Weights of a small mixture-of-experts language model, trained from scratch on English Wikipedia: 8 picks a token, a softmax router.
Below are experts of layer 7 (counted from 0) of a mixture-of-experts language model. Rows are named router (the router's row for the expert), gate (a neuron's input weights, with its number), up (a neuron's input weights, with its number), down (a neuron's output weights, with its number) and show model dimensions 192-239. Each number is 128 + 32 x the weight over its row's rms, rounded and kept within 0 to 255.
After each expert's rows: a language model's description of what the expert responds to; "raises" lists some tokens whose logits its average output raises strongly, later layers aside. This comes from a sample of Wikipedia text that the model never trained on.

# expert 53
router [ 92 135 134 120 205 147 139 100 190 121 140 100 151 164 135 108 125 141 180 143 140 125  73 144 117 139  98  86  90 132 118 134 154 170 149 171 146 153 141  47 197 159  90 160 135 106 117 129]
gate0 [137 110 122 142  56 132 172 134 132  86  91 117 189 144  76 109 126 144 130  81 145 112 202 178 121 100 170 106 154 108 159 109 131 151 153 125 137  96 141 152  97 135  70  72 184 168 144 142]
up0 [157 115 152 115 114 125 149 138 106  68  49 119 164 129  39  69 150 163 101  96 118  86 136 154  87 106 128 138 127 104 143  84 125 159 117 196 133 114 158 154 142 144  85 155 127 147  87  79]
down0 [ 76 114 110 118 118 167 149 123 179 107 154 143 165 131 160 118 123 178  59 136 102 128 102 108 104 122  85 149 126 156  76  90 153  68 166 100 143 166 145 187  98 100 125 157 177 153 120 172]
gate1 [142 134 165  90 147  87 137 146 158 115 139 168  55 165  79 187 140 107 151 132 146  90 104  69 128 190  91 100 123 116  88 131 119 116 132 106 118 121 117 128 161 142 102 134 209 118 117 103]
up1 [139 148 130 139 114  78 195 124 171 182  51 187 129 132 121 191 135 192 147 194 117  77 109 103 153 133 157  89 166 117 121  71 111 106 141 177 167 114 137  80 170 137 105 117 130 137 156  52]
down1 [133 169 117 138 139 112 135  76 167  90 156  78 154 173  99  75  90 137 190 108 117 162 129 153 159 125 150 143 113 116 116 116 164 142 110 139 119 146 122 143 207 122 127 134 124 141 136  87]
gate2 [ 78 138 134 138 130  82  72 149  83 146  86 146 137 112 149 146 100 127 191 147  98 165 107  47 123 115 111 156  83 116 131 153 162 109  83 119 113 110 170 153 107 114  89 186 107 164 116 122]
up2 [104 143 145 140 102 102 149  83 113  98 159 127  31 144 122 116 146  84  92 126 129  80 209 151 155 137 138  99 124 113 106 195  99 129 123 109 106 102 128  92 117 116 167  76 134 100 114 108]
down2 [ 88 141  88 104 137 141  83 170 163 116 124 109 115 148 170 116 168 152 124 103 120 161 128 165 166 168 123 173  85 121 120 120 181 128 175 103 119 124 132  93 171 147 103 159 163  79 159 172]
What it handles: Prepositions, especially on before dates, plus of, in and for, and year cells in tables, as in on June 24, 1953.
raises: " the", " S", " N"

# expert 9
router [ 94 130 146  88 148 128 138 121 206 128  96 154  92 110 152 121 141  96 117 174 123 122 117 142 180 112  93  98 161 131  94  61 118 137 146 170 140 105 184 118  67 179 145 101 125 151  73 114]
gate0 [135 108 144 108 140 109 121 122 124 152  84 100 155 128 161 139  78 116 123 125  88 126  91  99 124 127 181  91 141 116 117 108 168 121 159 142 108 108 114 111 118 123  76  91 117  85 178 164]
up0 [161 167 101 125 142 113 155 148 168 126 195 198 160  89 137 110 118 203 141 114 181 128 155 140 128 116 181 173  82  98 160 109 175  97 114  81 147 151 113 115 118 169 143 126 165 143 106 141]
down0 [148 105 140 111 154 122 113 172  97  53  80 149  87 128  74  82 130  95 154 171 142 122 102 150 144 163 123 197 142 129 141 152 128 138 123 131  92 110 175 158 154  62 142  89 188  63 130  82]
gate1 [119 161 118 104 132 124 181 179 126  76 133 133 155 121 144 102 135 166 162  93 134 128  60 135  57 107 134  71  83 185 113 102  76 156 110 143 107 106 130 182 164 179 135 142 133  91 116 196]
up1 [ 86 100 130  87  76 184  75 129 163 135 117 104 154 105 158 131  58 177  88 120 165 128 143 141 125 129 139 152  94 110  94 115 136 118 170 138 155 120 120 101 113 101 144 139 151 138  66  94]
down1 [139 113  95 211  85 131 137  70 122 132  98 103  72 115 131 111  99 194  96 119 110 192 143 124 135 118 112 112 161 149 124  91 144 122 179  57 154 169 114 104 110 151 123 109 163 144 147  93]
gate2 [146 176 161 147 155 106 132 119 189  19 104 129 140 174 187  94 170 125 125 137 168 160 123 143 112  63 130 107 164 177 126 107 159 142 162 156 157 175 154  86 134 159 205 112  99 105 135 103]
up2 [128 125  84 102 155 173  60 148  80 181 108 117 128 160 145 176 133 182 155 105 178 156 110  97  92 148 117 135 119 129 125 135 166 199 127  78 141 124  96  95 124 124 114 151 157  93 105 155]
down2 [179 111 131 133 165 104 157  54  86 104  85 143 168 179 100 125 122 144 134  98 196 113 146 144  87  91 155 135 157 112 125 144 103 128  82  81 174 176 105 152 134 101 130 158 135 155 106 121]
What it handles: Pipes before numbers in table totals and stat rows, plus infobox field labels like Total:, Density:, Elevation:, °N.
raises: " ", " 3", " –", " 2", " -", " un"

# expert 44
router [150 149  87 115  85 148 122 171 123  77 154 154 133 111 111 123 166 100 170 138 102 100 133 181 197 142 123 143 158 120 131 184 129 114  77 152 107  86 123 110 124 173 110  80 122 145 118 131]
gate0 [130 121 182 205  96 174  89 157 129 107 130 112 141 110 185 112 155 187  82 153 134 137 100 146 114 123 198 156 144 167 103 131 136 119 104 163 132 144 108 123 139 110 119 124 144 116 169  89]
up0 [174 136 156 113 154  90 103 137 136 120  80 106 156 127 187 134 167 189 131 156 184 121  95 136  91  99 147 138 153 133 139 106 161 160 170 104  77 146 175 115  84  97 123 156 143 100 139 167]
down0 [ 98 116  87 162 126 107  98 120 128 125 119  90 130 140 143  85 150 144  90 178 168 141 155 126 115 130  52 105 100 103 168 169 152  92 152 119 118 114 146 150 131  81 173 164 139 149 115 138]
gate1 [114 113 149  94 132 155 189 146 131 200 166 102 118 102 101 112 174  85 122 112 107 205 109 132 112 147 117 139  94 136  73 112 109  94 130 166 148 126 111 123 101 110 169  80 111 148  87 108]
up1 [127 141 102 146 105  94 147 173  85 175 124 153 130 178  42 118 166 189 104  90 117 231 127 153 164 115 110  91 171 154 135 160 148 192 130 156 108 127 119 148  56 120 120  86  91 162 148  94]
down1 [172 115 148 144 167 126  98 183 132 186 129  51 171 142  90 129 130 154 120 117 132 162 137 135 126  35 131 153 117  96 138 105 114 148 136 142 139  76  75 108 138 143 118 119 137 110  10 115]
gate2 [137 117 104 163 102 139 111 141 136 169 110 102 133 184 108 150 141 103 135 162 166 174 126 154 165 142 122 125 181  99 136 117 102 129 173  81 122 142 187 126  98 114  91 128 138 164 183  68]
up2 [154 200 106  75 121  90 148 112 153 142 114 123 147 101 161 151 126 135 196 108 190 154 114 152 156 144 121 115 188  98 161  87  80 138 160 126  81  95 185 105 113 163  74 103  94 119 115  89]
down2 [126 124 170 152 188 120 134 201  31 119 143  77  90 151 127 104 163  73 110 108  65 104 142 100 132 129 143  71  59 141 127 144 165 197  94 104 161 140 122 148  88 123 132 140 128  81  96 113]
What it handles: Consonant-heavy pieces of German, Slavic and Hungarian names and places, like k, z, ov, berg, ski, and first names Peter, Martin.
raises: "he", "ade", "hel"

# expert 28
router [172  93 173 171 187 135 166 176 116 183  93 128  96 125 132 129 100 177  71 117  95 180 123 113  56  83 105 135 134 127 132 125 133 138 130 115 117  77  50 128 104 140 132  90 166  80  91 174]
gate0 [136 122 145 157  81 146 168 129 149 124 164 150 140 145 203 148 143  67 155 107 111 156  89  92 101 105 150 117 119  96 118 128 128 168 119 139 127 177 101 153 152  91 137  76 143 136 135 152]
up0 [ 96 113 170 145 133 165 105 139 154 136 129 143 115 156 139 112 124 109  70 231 137 139  50 127 160 133 154 156 136 107 101 131  84 196 139 160 161 127 106 164  95 138 176 157 116 148 112 155]
down0 [147 127 137 109 155 142 176 129 204 127 118 164 120 154 180 125 110 148 128 140  94  84 112 115 184 112  80 124 173 101 132 135 112 153 171 101 112 128 155 180 144 114 202 161 203 108 190 116]
gate1 [ 97  79 161 121 130 156 163  86 141 119 119  91 145 128 135  60 126 145 150 161 152 153 228 158  71 173 139  69 119  80  85 100 135 117 127 134 133 142  84 124 126 156  75 186 124  98 167 153]
up1 [170 190 205  64 133  69 143 124  96 100 104 111  77  97  38 167 118 135 155 147 102 142  42 138 173  98 143 131 120 105 105 108 175 122 141 130 169 187 111 138 134 119  99  86 101  92 116 128]
down1 [100 178 102 121 173 115 145 151 205 157 149 116  92 165 150 123 115 123  60 195 167 143 121 177 128 107 153  63  92  83 108 135 117 127  63 163 155 181 141  42  88  89 210 114 171 140 134 117]
gate2 [103 129 121 177 142 114 157 113 110 137 133 193  86 120 143  91  58  82  74 165  94 178 128 160  91 109 146 179 159 144  50 149  80 166 135  78 135  95 117 118 155  87 116 134 143  79  93 125]
up2 [133  74 139 161  96  73 227 163  92 108  84 103 100 176 108 151 119 101 113 131  83 146 120 122 104 171  75  73 118 119 113 109 136  63 170 149  99 129 100 144 159 127 144 137 155 100  84 140]
down2 [127 143  89 113  89 124 114 127  82 156 134  84 179 142 133 142 143  70 124  91 121 138 149 124 138 111 101 179  93 108 109 153 138 159 134 139 115 202 153 106  81  94  77 137  79 117 128  69]
What it handles: For after honours or cricket stats, age in census sentences, plus coordinate marks, birth dates and some Thai text.
raises: "er", " and", "it", "."

# expert 45
router [120 125 100 115  99 107 132 179 234 155  55 143 140 204 200 124  52 178 109 112 121  95 121 101 119 121 153 173 129 138 116 132 137 145 196 118 172 151  75 124 139 136  78 132 143  86 165 169]
gate0 [177  73 124 138 127 198 181 126 134 127 121 128 139 143  79  93 171 163  92 112  67 113  99 151 160 153 135 158  94 104 125  58 127 100 115 147 146  96 119  62 111 153  74 139 110 113 127 190]
up0 [178  52  95  70 167 161 132 149 121 158 120 166 107 157 111 121 146 139  93 170  98 146  74 116 137 104 163 180 100 121 145  72 122 146 161  97 145  67 104 115 124 158  43 100  92 102 174 156]
down0 [ 90 125  84 146 154  91 109 159 157 133 116  74 104 102 106  77 134 101 125 122 150 134  80 156 130 152  54  90  69 105  86 120 147  76 128 148 167 115 128  91 124 136 134 165 133 137  70  64]
gate1 [131 110 110 121 105 120 140 119 131 203 107 111 101 115 103 146 106 124 116 107  98 101 159 145 125 114 133 189 159 122 154 104 129 155 137 212  75 131 135  79 126 137 119 140 162 102 174 214]
up1 [ 66  96 101 185  79 216 138 108 134 159  97 143 106 101 161 156 168 100  89  98 165 111 105  90 165 158 186 111 103 102  82 149 100  85 128  79  90 142 152 131 135 110 161  55 121 100  71 131]
down1 [116 132 171 157  96 139 111 139 140 125 125  83 114 122 100 140 103 154  86 135 143 146  94 164  68 119 154 175  87 135 130 134 141 154 147 129 153 119 179 106 134 129 134  93 180 125 140 131]
gate2 [162  49 131 122 155 238  76 175 170 117 124  87 120 149 104 107 130 154 153 101 138 117 157 122  82 210 108  88 148 118  84 157  90 136 213 148 168 148 144 146 115 102 114 160 107 126 111 143]
up2 [133  99 100 109 138  61 124 158 140  99 138 103  86 155 131  61 103 124 124 139 136 145 143 105 164 171 100 156  86 105 118  93 122 206 179 144 161 152 127 128  93  39 152 203 212 103 116 131]
down2 [116  85 133 128 145 104  92 116  93  86 127 103 189 139 124 123 161 132 121 183 124  58 119 113 188 152 181  84 175 152  75 150 100 111 112 126  93 133 131 112 153 122 129 156  56  64 141  75]
What it handles: Prepositions of time and place after verbs like built, buried, located, died: built in 1861, during, until, after, under.
raises: " the", " a", " T"

# expert 20
router [103 116 157  88 104 150 140 132 111  96  91 143  53 148 135 106 134 136 117 108 124  71 152  96 164 133 101 116 148 144 131 178 159 143 144  95 123 107 146 143 111  89 121 148 119 147 117  58]
gate0 [142 150 146 125 166 130 183 116 142 140  93 152 150 135  73 118  98 149  94 189 141 112 153 137 124  66 160  93 138 132 124 161 135  87 136 139 155 124 101 149 107 134 124 125 136 141 135  95]
up0 [148 126 115 136 139 161  76  97 131 154 166 156 174 121 138 170 136 116 156  75 113  92 156 159  83 145 148 155 120 125  98 120  40 160 109 123 135 120 156  53 167 132 117 103 131 111 125 160]
down0 [168  88 111 128 113 121 144  88  87 173 127 180 163 104 163 123 113 140 145 136  93 117 117  78 159 155 140 131 140 121 146 131 148 118  90 101 203 166 137 143 131 109  77  81 147 167  99 184]
gate1 [133 111  95 139 121 116 133  95 101 126 192 128 136 104  59 143 123 135  78 129 102 154 165  90 198 168 145 212 141  93 159 130 125 132 150 108 145 109 102 130 119 123 104 207 139 112  98 115]
up1 [116 127 171 120 168 169 123 184 126 125 143 126 152 115 157 142 165  81 150 147 127 127  85 157 103  61 106 137 104 145 119 120 135 110 126  95  70 122  81 138 141 140 159 116 130 120 187 137]
down1 [191 133 156  67 164 113  93 118 255 153 121 179 108 135 118 133 123  75 123 150 136 133  77 130 144 167 170 124  82 169 149 160 128 159 124  78 121 175 122  83 123 155  58 137 191 148 104 132]
gate2 [141 140 160 116 125 155 163 132 150 170 149 142  97 140 108 169 172 113 119 202 179 172 142 187 174 139 170  91 163  92 147 133 102 114 163  84 166 164 201 135 123 109 130 103 152 122 158 118]
up2 [138 122 151 226 114 140  96 108 119 170 195 178 102 140  89 183 161 100 136  97 136 195 122 194  76  91 110 148 125 218 132 156 154  84 141 107 143 127 131 104 194 106 129 125 113 127 126  72]
down2 [104 138 203 160 124 110 120 132  86 118  99 130 149 110 192  93 120  85 164 133 138 101 170 120 159 121  94 139  51 164 152 137 184 152 140 122  83  75  78 119 172 151 107 103 126  99 147 154]
What it handles: Newlines ending titles, headings, list items and table rows, plus opening quotation marks and dashes starting quoted titles.
raises: "\n", "19", "-", "F", "and", "s"

# expert 39
router [105 156  93 120 102 137 176 106 223 137  88 101 106 120  85 126 112  92 136  93 151 143 135  93 147 153  65 133 146 124  87  58  92 119 169 143 124  56 150 140 118 141 171 167 153 163  91 167]
gate0 [145 132 152  57  97  54  90 124 136 152 133 124 145 191 111 102  79 122 179 121 100 116 143 148 126 184 169  39 130 116 166 119 150 129 159 121 108 136 200 162 127 110  80 100 131 155  88 123]
up0 [124 151 162 110 162 113 139  67 149 104 191  94 196 140 156 117 118 147 152  98 121 121 145 172 105 120 144 103 122 174 164 163 203 142 123  86 128 206 127 115  98 141 136 130 124 119 100 149]
down0 [134 149  85 133  88 119 152  78 161 130 120 151 115 145 180 115 152 147 122 126 108  95 159 102 177 162 164 105 109 141 136 127  53 103 101 169 143 168 158 165 208 139 115 123  89 108 160 151]
gate1 [102 112  92  77 114  95  89  98 133 143 181  68 123 162 109 180 152 163  69 100 113 169 134 152 134 151 114 192 177 153 178 109 127 116 231 163 137 164 106  95 130 136 167 156  91 139 150 112]
up1 [ 92  70  63  90 161  90 127 109 163 182 126  90 121 179 100 202 176 160 172 129 109 135 134  94 161 164 154 191 119 117 125 140  84  99 143 156  94 161  35 105  99 121 201 153 156 115 153 107]
down1 [130   4 115 143 106  68 166 114 222 110 145 144 120 128 114 146 122 128 123  98 119 116 129  69 173 127 106 112 156 121 117 151 120 125 168 179  73 116 144 129 118 101 175 109 100 126 121 106]
gate2 [108 108 121 165 165  84 186 141 142 116  84 119  83 122 122 158 131 103 113 104 149 166 136 175  89 117 147 141 152  93 195  98 130 108 124 151 182  91 153 124 142 126  98 179 120 149 180 177]
up2 [165 146 136 123 122 242 132 167 111 150 136 134 139 136 152 144 170  92 163 145 124 167 156 165 135 126 126 131 123  79 157 129 151 120 148 156 137 110 109 145 147 184 120 163 128 118  92 158]
down2 [177 150 132 180 120  97 117 109 129 181  98 161 115 136 128 106 155 174 114 111 133 142  94  77  73 120 116 121 123 136 126 170  89  96  94 152 123 124 127 138 134 126 175 123 160  84 175  90]
What it handles: Finite verbs right after a sentence subject, especially has, had, was, were, e.g. "Springfield has hosted", "Kraft Foods had reached".
raises: " been", " previously", " a", " given", " r", " not"

# expert 38
router [163 117 136 147 124 140 139 180 112  76 116 160 113 133 143 153 119 105 109 104  97 126 176 122 152 134  83 114 177  79 130  99 171  82 128 117 118 130 145 155 100 112  80 132 141 182 111 174]
gate0 [140 172 141 162  91 102  68 161 132 139 108 112 120  90 107 117 113 164 121  86 147  64 154 167 147 116 111 123 134 143 135  74 125 145 116  84 137 114 122 116 107 135 163 138 105  87 126 146]
up0 [138 134  83 188  80 121 115 144 150 162  98 149 104 147 116 159  92 168 121  62 100  95 137  84 148 147 170 128 197 148 182  63 102 129 127  98 131  97 198 113 115  84  88  51  98  97 163 158]
down0 [ 93  60  93 171 116  95 133 123 130 132 165 160 135 106 171 220 115 108 160 150 143  85 114 127 131 123  84  99 134 125 108  66 119 168 131  77 171 155 147 146 153 179 103 105  66 138 122 114]
gate1 [128  95  77 162 166 118 132  93 155  86 119  96 117 108  36  95 121 200 144 105 100 101  83 112 187 148 103 101 100  69 115 107 184 114 130 139 135 107 123 131 126 137 128  78 108 130 128 135]
up1 [ 94 131 121 149 129 162  67 143 151 197 144 147 115 140 146  92 157  82 176 143 230  90 182  85 116 149 171 106 150 142  73 151  74  81 140 106 121 168 149  98 159 138 131 156 143 167 144 134]
down1 [135 125 148 138 164 163 148 164 247 156 166 186 212 126 111 172 112 107 174 138 129 142 157  97  80 122 133 161  92 129 137 152 108  94 169 130  68  88  88  93  68 189 136 167 177 130 189 101]
gate2 [178 101  83 166 147  90  78 114 102 157 144 127 135 110  93  88  89  79 118 119 115 136 163  81 128 117 155  63  98 114  86 172 134 141 149 122 134 133 128 128 141 130 139 149 111 118 146 124]
up2 [115 138 170 103 114 149 163 163 139 150  65  89 133  79 130  98 125 161 170 128 196 154 124 102 158 121 122 117 127 148 117  94 119 151 110 157 105 111 145 147  85 123 130 103 156  61 156 172]
down2 [ 77 135 141  65 103  82 169 107 225  72 112 154 152 157  97 122 156 155 119 136 148 150 134 161 159 165  59  95 219 111 110 216 164 179  95 124 139 125 163  95 130 119 106 119 125 164 149 103]
What it handles: Past participles after was or is (made, named, known, built), and mid-word pieces of Latin species names and technical terms.
raises: " in", " by", " with", " and", " under", " on"

# expert 17
router [184 147 156 113 104 131 133 148 106 115  92 133 172 127  79  96  94 104 185 136 130 133  75  83 112  60 112 114 140 175 171 106 148 129 144 169 124 169 107  74 128 101  78 123 121 141 111  83]
gate0 [134 136 183 181 107 101 104 154 105 184 113 188 119 169 141 163 116 146  92 116  82 102 145 117 166  90 106 154 153 163 122 118 153 163 162 114 127 161 126 108 193 141 100 149 152  85 166 115]
up0 [195 123  84  92 153 155  82 148 143 116 128 162 135 121 150 186 121 124 111 148 156 139 142 143 169 109 155  77 199 107 114 158 181 142 171 104 158 110 111 133 146 159 114 121  76  94  84 166]
down0 [114 119 107 128 106 181 162 108 104 177 102 168 159  74  61 131 144 110  99 141 143  59 125 115 147 110 121 202  94 145 174 135 156 109 124 101 143 145  95 152 156 127 192 189 160 140 154 113]
gate1 [111  99 144 186 136 100 136 100 106  65 139 132 108 118 112 111 180 172 129 116 102 202 112 108 154 128 131 152  71 118 125  89 123 104 165 151 150 115 130 139 102 102 134 141 109 135 138 139]
up1 [139 137 137  86 185 135 120 159 119 145  74 188 146 151 113 141  47 128 108 162 155  41 135 199 105 122 124  78 154 110 129 167 114 165 106 110 129 109 150 110 121 135 104 113 138 187 202 156]
down1 [112 100 180 166 161 138 144 116 186 114 181 139 143 112 131 150  94 113  97 178 129 160 199  95 128 113 111 103 145 117 130 140 138 110 118 102 122 179 161 124  76  88 182  94  90 138 156  85]
gate2 [191  98 124 130 117 163  92 127  76 142 141 144 183 133 102 193 133 147 179  64  43 195 126 125 171 147 122 123 154  82 152 133 141  93 196 105 105 145 101 137 119 115 138 151 157 155 102 116]
up2 [116 150 155  70 150  75 130 161 127 169 152 146 115 184 169 166 140 192 146 191 151 139 132 144  66 121 128 129 123 156  58  93 144  76  54 100 173 130 100 130 126  99 160 131 151 131 164 168]
down2 [183 103 198 149  83 168 132 114 141  89 124 124  79 108 160 117 137 165 127 150 116 166 163 136  99 165 165 159 124 158 115 158 152 145 132 129  52  90 143  72 137  79  89 133  61 157 178 171]
What it handles: Line breaks, list dashes, == heading markers, bullets and coordinate decimals in infoboxes, tables and section headings.
raises: ",", ".", " to", "B", "U", "'s"

# expert 37
router [123 142 130 152  97  69 145 145 129 163 165 150  99 119 151 101 150  76 129 159 118 140 142 127 126 111  88 103 151 113 184 106 127 134  83 159 175  97  97 164 132 107 110  60 137 142  50 119]
gate0 [163 174 135 222  78 159 139 161  80 112 189 187 126 172  93 142 183 180 161 150 116 126 126 130 151 135 125 173 139 136 175  96 139  90  85 131  64  93 137  80 129 138 136 112 100 105  94 153]
up0 [124 156  88 162 134 197 159 133 140 179 125 159 183 137 103 142 117 123 115 166 123 130  66 104 121 160 123 151 141 140  95 147 118 107 144 161 155 110 144 116  93 146  86 137 172  96 116  55]
down0 [133 113  86 153  93 125 135 128 138 158  81  71 137 124 115 116 123 124 126  86  90 122 125 183 149 152 145 147 133  84 115 132 113 133 122 110  68  95  73 214 143 127  92 161 134 127 183 132]
gate1 [126 133 132 180 112  79  80 121 107 161 163  97 111 154 154 113 101  71  98 130 118 121 177 145  19 144 202 116 132  68 139  51 169 103 141 142 151 123  69 122 100 125  93 124 150 174 100  88]
up1 [134 152 125 129 142 116  95 148 108 169 120 127 117 133  98 155 145 111 154 140 136 126 123 134 115 131 154 135 132 118 197 111 153 109 196 107 124 109 128 155 140 192 119 171 138 100 109 137]
down1 [ 78 144 112 142  97 116 165  89 106 153 162 120  88 128 132 176 116  89 135 116 123  90 100 126 140 132  58 148 116 157 140  87 121 157 164 114 129 139 140 112  89 103 163  75 125 138 145 122]
gate2 [169  99 109 169  79 149 159 123  90 113 117 120  56  87  95 124 115  94 110 112  90 120 119 191 114 111 132 126 150 100 110  73 129 183 121 204  91 111 116  90 129 147 154 113 177 159  96 100]
up2 [148 124 125  90  85 124 147 197 133 112 122 127 125 147 150 118 121 164 150  95 117 161 181 183 176  84  87 106 157 129 137  45 106 209  97 170 143  92  84 154 127 123 193 171 145 145 141 147]
down2 [ 43  96  88 101 121 101 170  73  56 133 126 105 113 141 109 158 157 108  92 126  76 151 187  91 133 142 191 154 126  78 154 107 116 130  77 134 120 113 159  46 109 155 148  87 147 153 150 152]
What it handles: Connective words introducing a name or classification, chiefly as in referred to as, known as, plus called, named, because, when.
raises: " the", ",", " of", " a", " to", "\n"

# expert 12
router [120 123  84  99 120  91 176 143  84  72 137 130 182 138 139  96 139 144 108 151 129  92 136 136 102  95  79 130 136 133 137 110 136 128 117 113 129 132  71  54 129  84  41  90 107 116 123  91]
gate0 [177 113 134 117 130 205 131 135 142 110 176 126 160 134 145 178 154 113 124 142  96 111 119 170 147 134 137 152  65  80 128 110 117 163 137 180 132 178 114  74  46 130 154 112 110  97 151 105]
up0 [105  87 148 161 153 114 109 125 136 132 156  90 184 141 106 119  96 132 138  71 181 158 127  68 148 141  92 120 126  73 118 115  83 165 137 132 161 186 135 123  80 153 142 146 145 149 150 105]
down0 [171 185 141  96 102 113 122 135 194 125  81 112 100 138 104  96 130 164 112  91 141 122 159 101 109 158  89  96 135 125 123 104 113 146 122 126  99  77  92 121 141 119 140 159  93 142 159 146]
gate1 [117 100 100 119 206 107 134 161 147 195 113 108 143 113 131 103  86 140  72 175  94 113 142 106 116 136  97 128 124 128  99 125 182  81 155 133 152 205 157 143 153 108 129 138 144 106 167 177]
up1 [145 127 109 166 102 153 130  97 138 117  90  70 129 162  86 196 117 126 200  88 139 210 195 130 145 110 177 130  95  67 143  99  78 128 140 130  86 101  74 146 116 133 147 130 153 157 139 108]
down1 [192 142  86 127 147 129 119 164 185 203 135 132 117 157 163 174 122 137 130 125 154 110 152 121 169 125 152 137 126 137 159 104 199 101 103 154  63 126 139 202 164  78 156 169 162 112 139 141]
gate2 [110 122 163 133  43  78 107 143 115 184  86 140 174  89 124 166  87 174 124 114 146 133 116  98 144 146 177 158 179 129 146 156  55 115 160  92  91 104 111 119 169 129  82 136 131 198 121 133]
up2 [178 177 173 132 130 112 139 186  72 125 144 151 131 158  91  93 111 161 106 165 135 105 109 134 128 173 113 148 112 152 148 141 172 163 125 134  96 111 113 112 147 114  95 138  90 101 175 141]
down2 [ 76 236 134 119 121 159 162 115 151 143 166 160 141 103 192  79 189 137 140 143 129 137 193 153 194 101 135 159 118 134 172 184 109 100 133 140 140 122 164 163 142 157 175  96 160 139 112 122]
What it handles: Line breaks ending table header rows and paragraphs, and sentence determiners such as the, The, this, these, same.
raises: "ko", "m", "uel", "me"

# expert 24
router [139 136 170 137 155 185 131 190 151 134  99 186  84 148  68 107 133 160 109  95  92  58 173 140 165 140 107  99 137 122  60 150 144 150 161 154 103 155  96 144 124 106 143 118 142 111 132 161]
gate0 [ 97 134  68 142 125 156 111 131 159 151 145 176  98 128  80 130 158 147 103  82 159  73  85 160 137 154 140 147 165 148  75 153 177 153 143  98  73  97 144 143 135 132 127 142 145 136 130 136]
up0 [147 154 181 117 113 116 159 152 134  91 137 114 159 150 145 101 137 146 144 147 131 148 157 117  89 120 162 153  51 140 180 108 138 114 109 180 158 172 189  93 106 157  94 107 123 101 138 140]
down0 [202 145 168 111 160  93 117  87 255 186 171 117 124  93 109  92 142 152  91 116 161 134 106 143 162  76 144 165 112  96 132 153  99 131 142 169 132  92 144 149 139 155 128 194  89 189 115 131]
gate1 [177 127 132  57 171 159 139  72 142 183 145 114  95 156  87  97 122 108 124  96 122 141 177  91 163 114 104 131 107  77  98  93  96 104 154 137 121 117 138 130 117 118 117 104 106  55 143  91]
up1 [ 84 155 113 158 131 100 161 140 172 105  39 133 161 114 152 125 118 157 124 167 127 138  96 129  70  78 112 162 133 141 126 108 130 131 123 115 150 139 158 114 127 160  61 148 211 181 182 147]
down1 [130  96 166  73  96 154 195 108 187 129 126 135 185 119  91 132 103  95 126 150 130 100 117  46 129  88 195 138  84 152 137 103 118 137 123 156  66 144 129 128 121 139 102 159 195 120 138 212]
gate2 [131 113 127 180 162 201 153 125 121 108 131 118 165 210  82 176 170 144 139  62 153 186 166  88 168 108 144 141 148 136 138 114 214 130 133 127 142 147 101 132  89  76 126  62 140 186 110  93]
up2 [146 176  87 121 159  28 119  98 164 124 115 143 115 100 155 125 145 146 127 179 124 103 135 210  80 121 102 111 141 119 107 151 124 131  68 119 145 128 171 171 161 177 165 154  89  98 179  98]
down2 [137 157 118  52 113 126 105 118 121 125 178 149 117 132 137 162 173 117 147  73 115  97  78 160  76 159 104 162 131  94 162 192 119 181  89 156 158 103 141 117 140 148 112 124 138 155 190 141]
What it handles: Tokens ending names or items before punctuation, like goal minutes in match scorers (Berry 68'), surnames like Jones, Smith, (aged, (196.
raises: " and", "-", "\n", ".", " the", " to"

# expert 13
router [ 72  95 125 175 142 152 137 134 123 156  87 103 167 161 122 175 101 119  69 147  98 200 116 149  60  95 144 139 154 139 134 150  81 133  92  68  90 181 102 127  83 155 115 122 157 129 138  93]
gate0 [127 139 108 133 173  78 173 126 156 146 138 144 122 126 181 150 112 179 149  88  87 148 152 105  63 121 158  97  93 155 132 156 127 162 151  90 104 150 114 150 142 134  47 155  89 126 118 108]
up0 [133 146 118 180 189   5 149  60 143  87 132  90  87 130 166 132 141 161  94  74 114 121 152 162 117 150 192 126 129 152 106 151 178 158 172  97 106 145 118 141 148 137  77 181 105 126 191  33]
down0 [124  98  77 149  54 149 120  81 139 151 155 149 154 140 163  96 129 145 125  96 145 156 116 172 108 125 134  87 119 137  84 113 137 137 111 102 158  75 138 148 172 131 113 194 110 138 186 127]
gate1 [132 138 160  71 118 164 136 178 136 116 174 156 130 151 114 152 114 179 183 136 119 158 121 153 162  62 134 105 168 172 136  91 144 119  69  55  84 116  90  91 117 184 128 105 144  88 145 188]
up1 [142 153 107 164 117 156  83 134 118 138 119  64  73 117 108 104 141  59 117 129 136 142 101 126 141  69  98  31 122 165  73 112 151 159 192 110  99 148 170 147  90 154 129 127 108 185 112 114]
down1 [ 84  77 150 146  89  98  97  91 114 135  79 170 118 122 126 144 129 151 159 128 116 132 121 138 105 157 126 118 127 130 139 134  64 170 138 104 192 142 123 146 132 136 102 161 149 153 120  65]
gate2 [ 62 127 125 168 103 103 108 170 143 103 148 147  67 115 133  93 130 145 140 110 130 109 138 159 116 131 148  77 186 154  81 118 158 106  76 135 138 129 120 159 131 159 138 129 125  62 168  76]
up2 [139 108 113 155 130 139 147 148 163  72 122 115  76 115 119 134 113  80 108 178 134 138 133 141 138 121 145  81 154 122 158 218 164 155 179 102  97 162 141 156 121 112  96 114 159 108  81 139]
down2 [ 56 117 151 136  45 206 127 164  86 126 132 104 123  92 126 123 106 159  97 145  96 112 184  84 164 106  93 126 150 138 125 125 153 126 138  88  74  64 104 136 145 163  96 114 218 148 145 142]
What it handles: Pipe separators in football league standings, especially before goal difference, plus common nouns and pronouns like company, way, idea, it, which.
raises: " and", "\n", " the", " of", " in", ","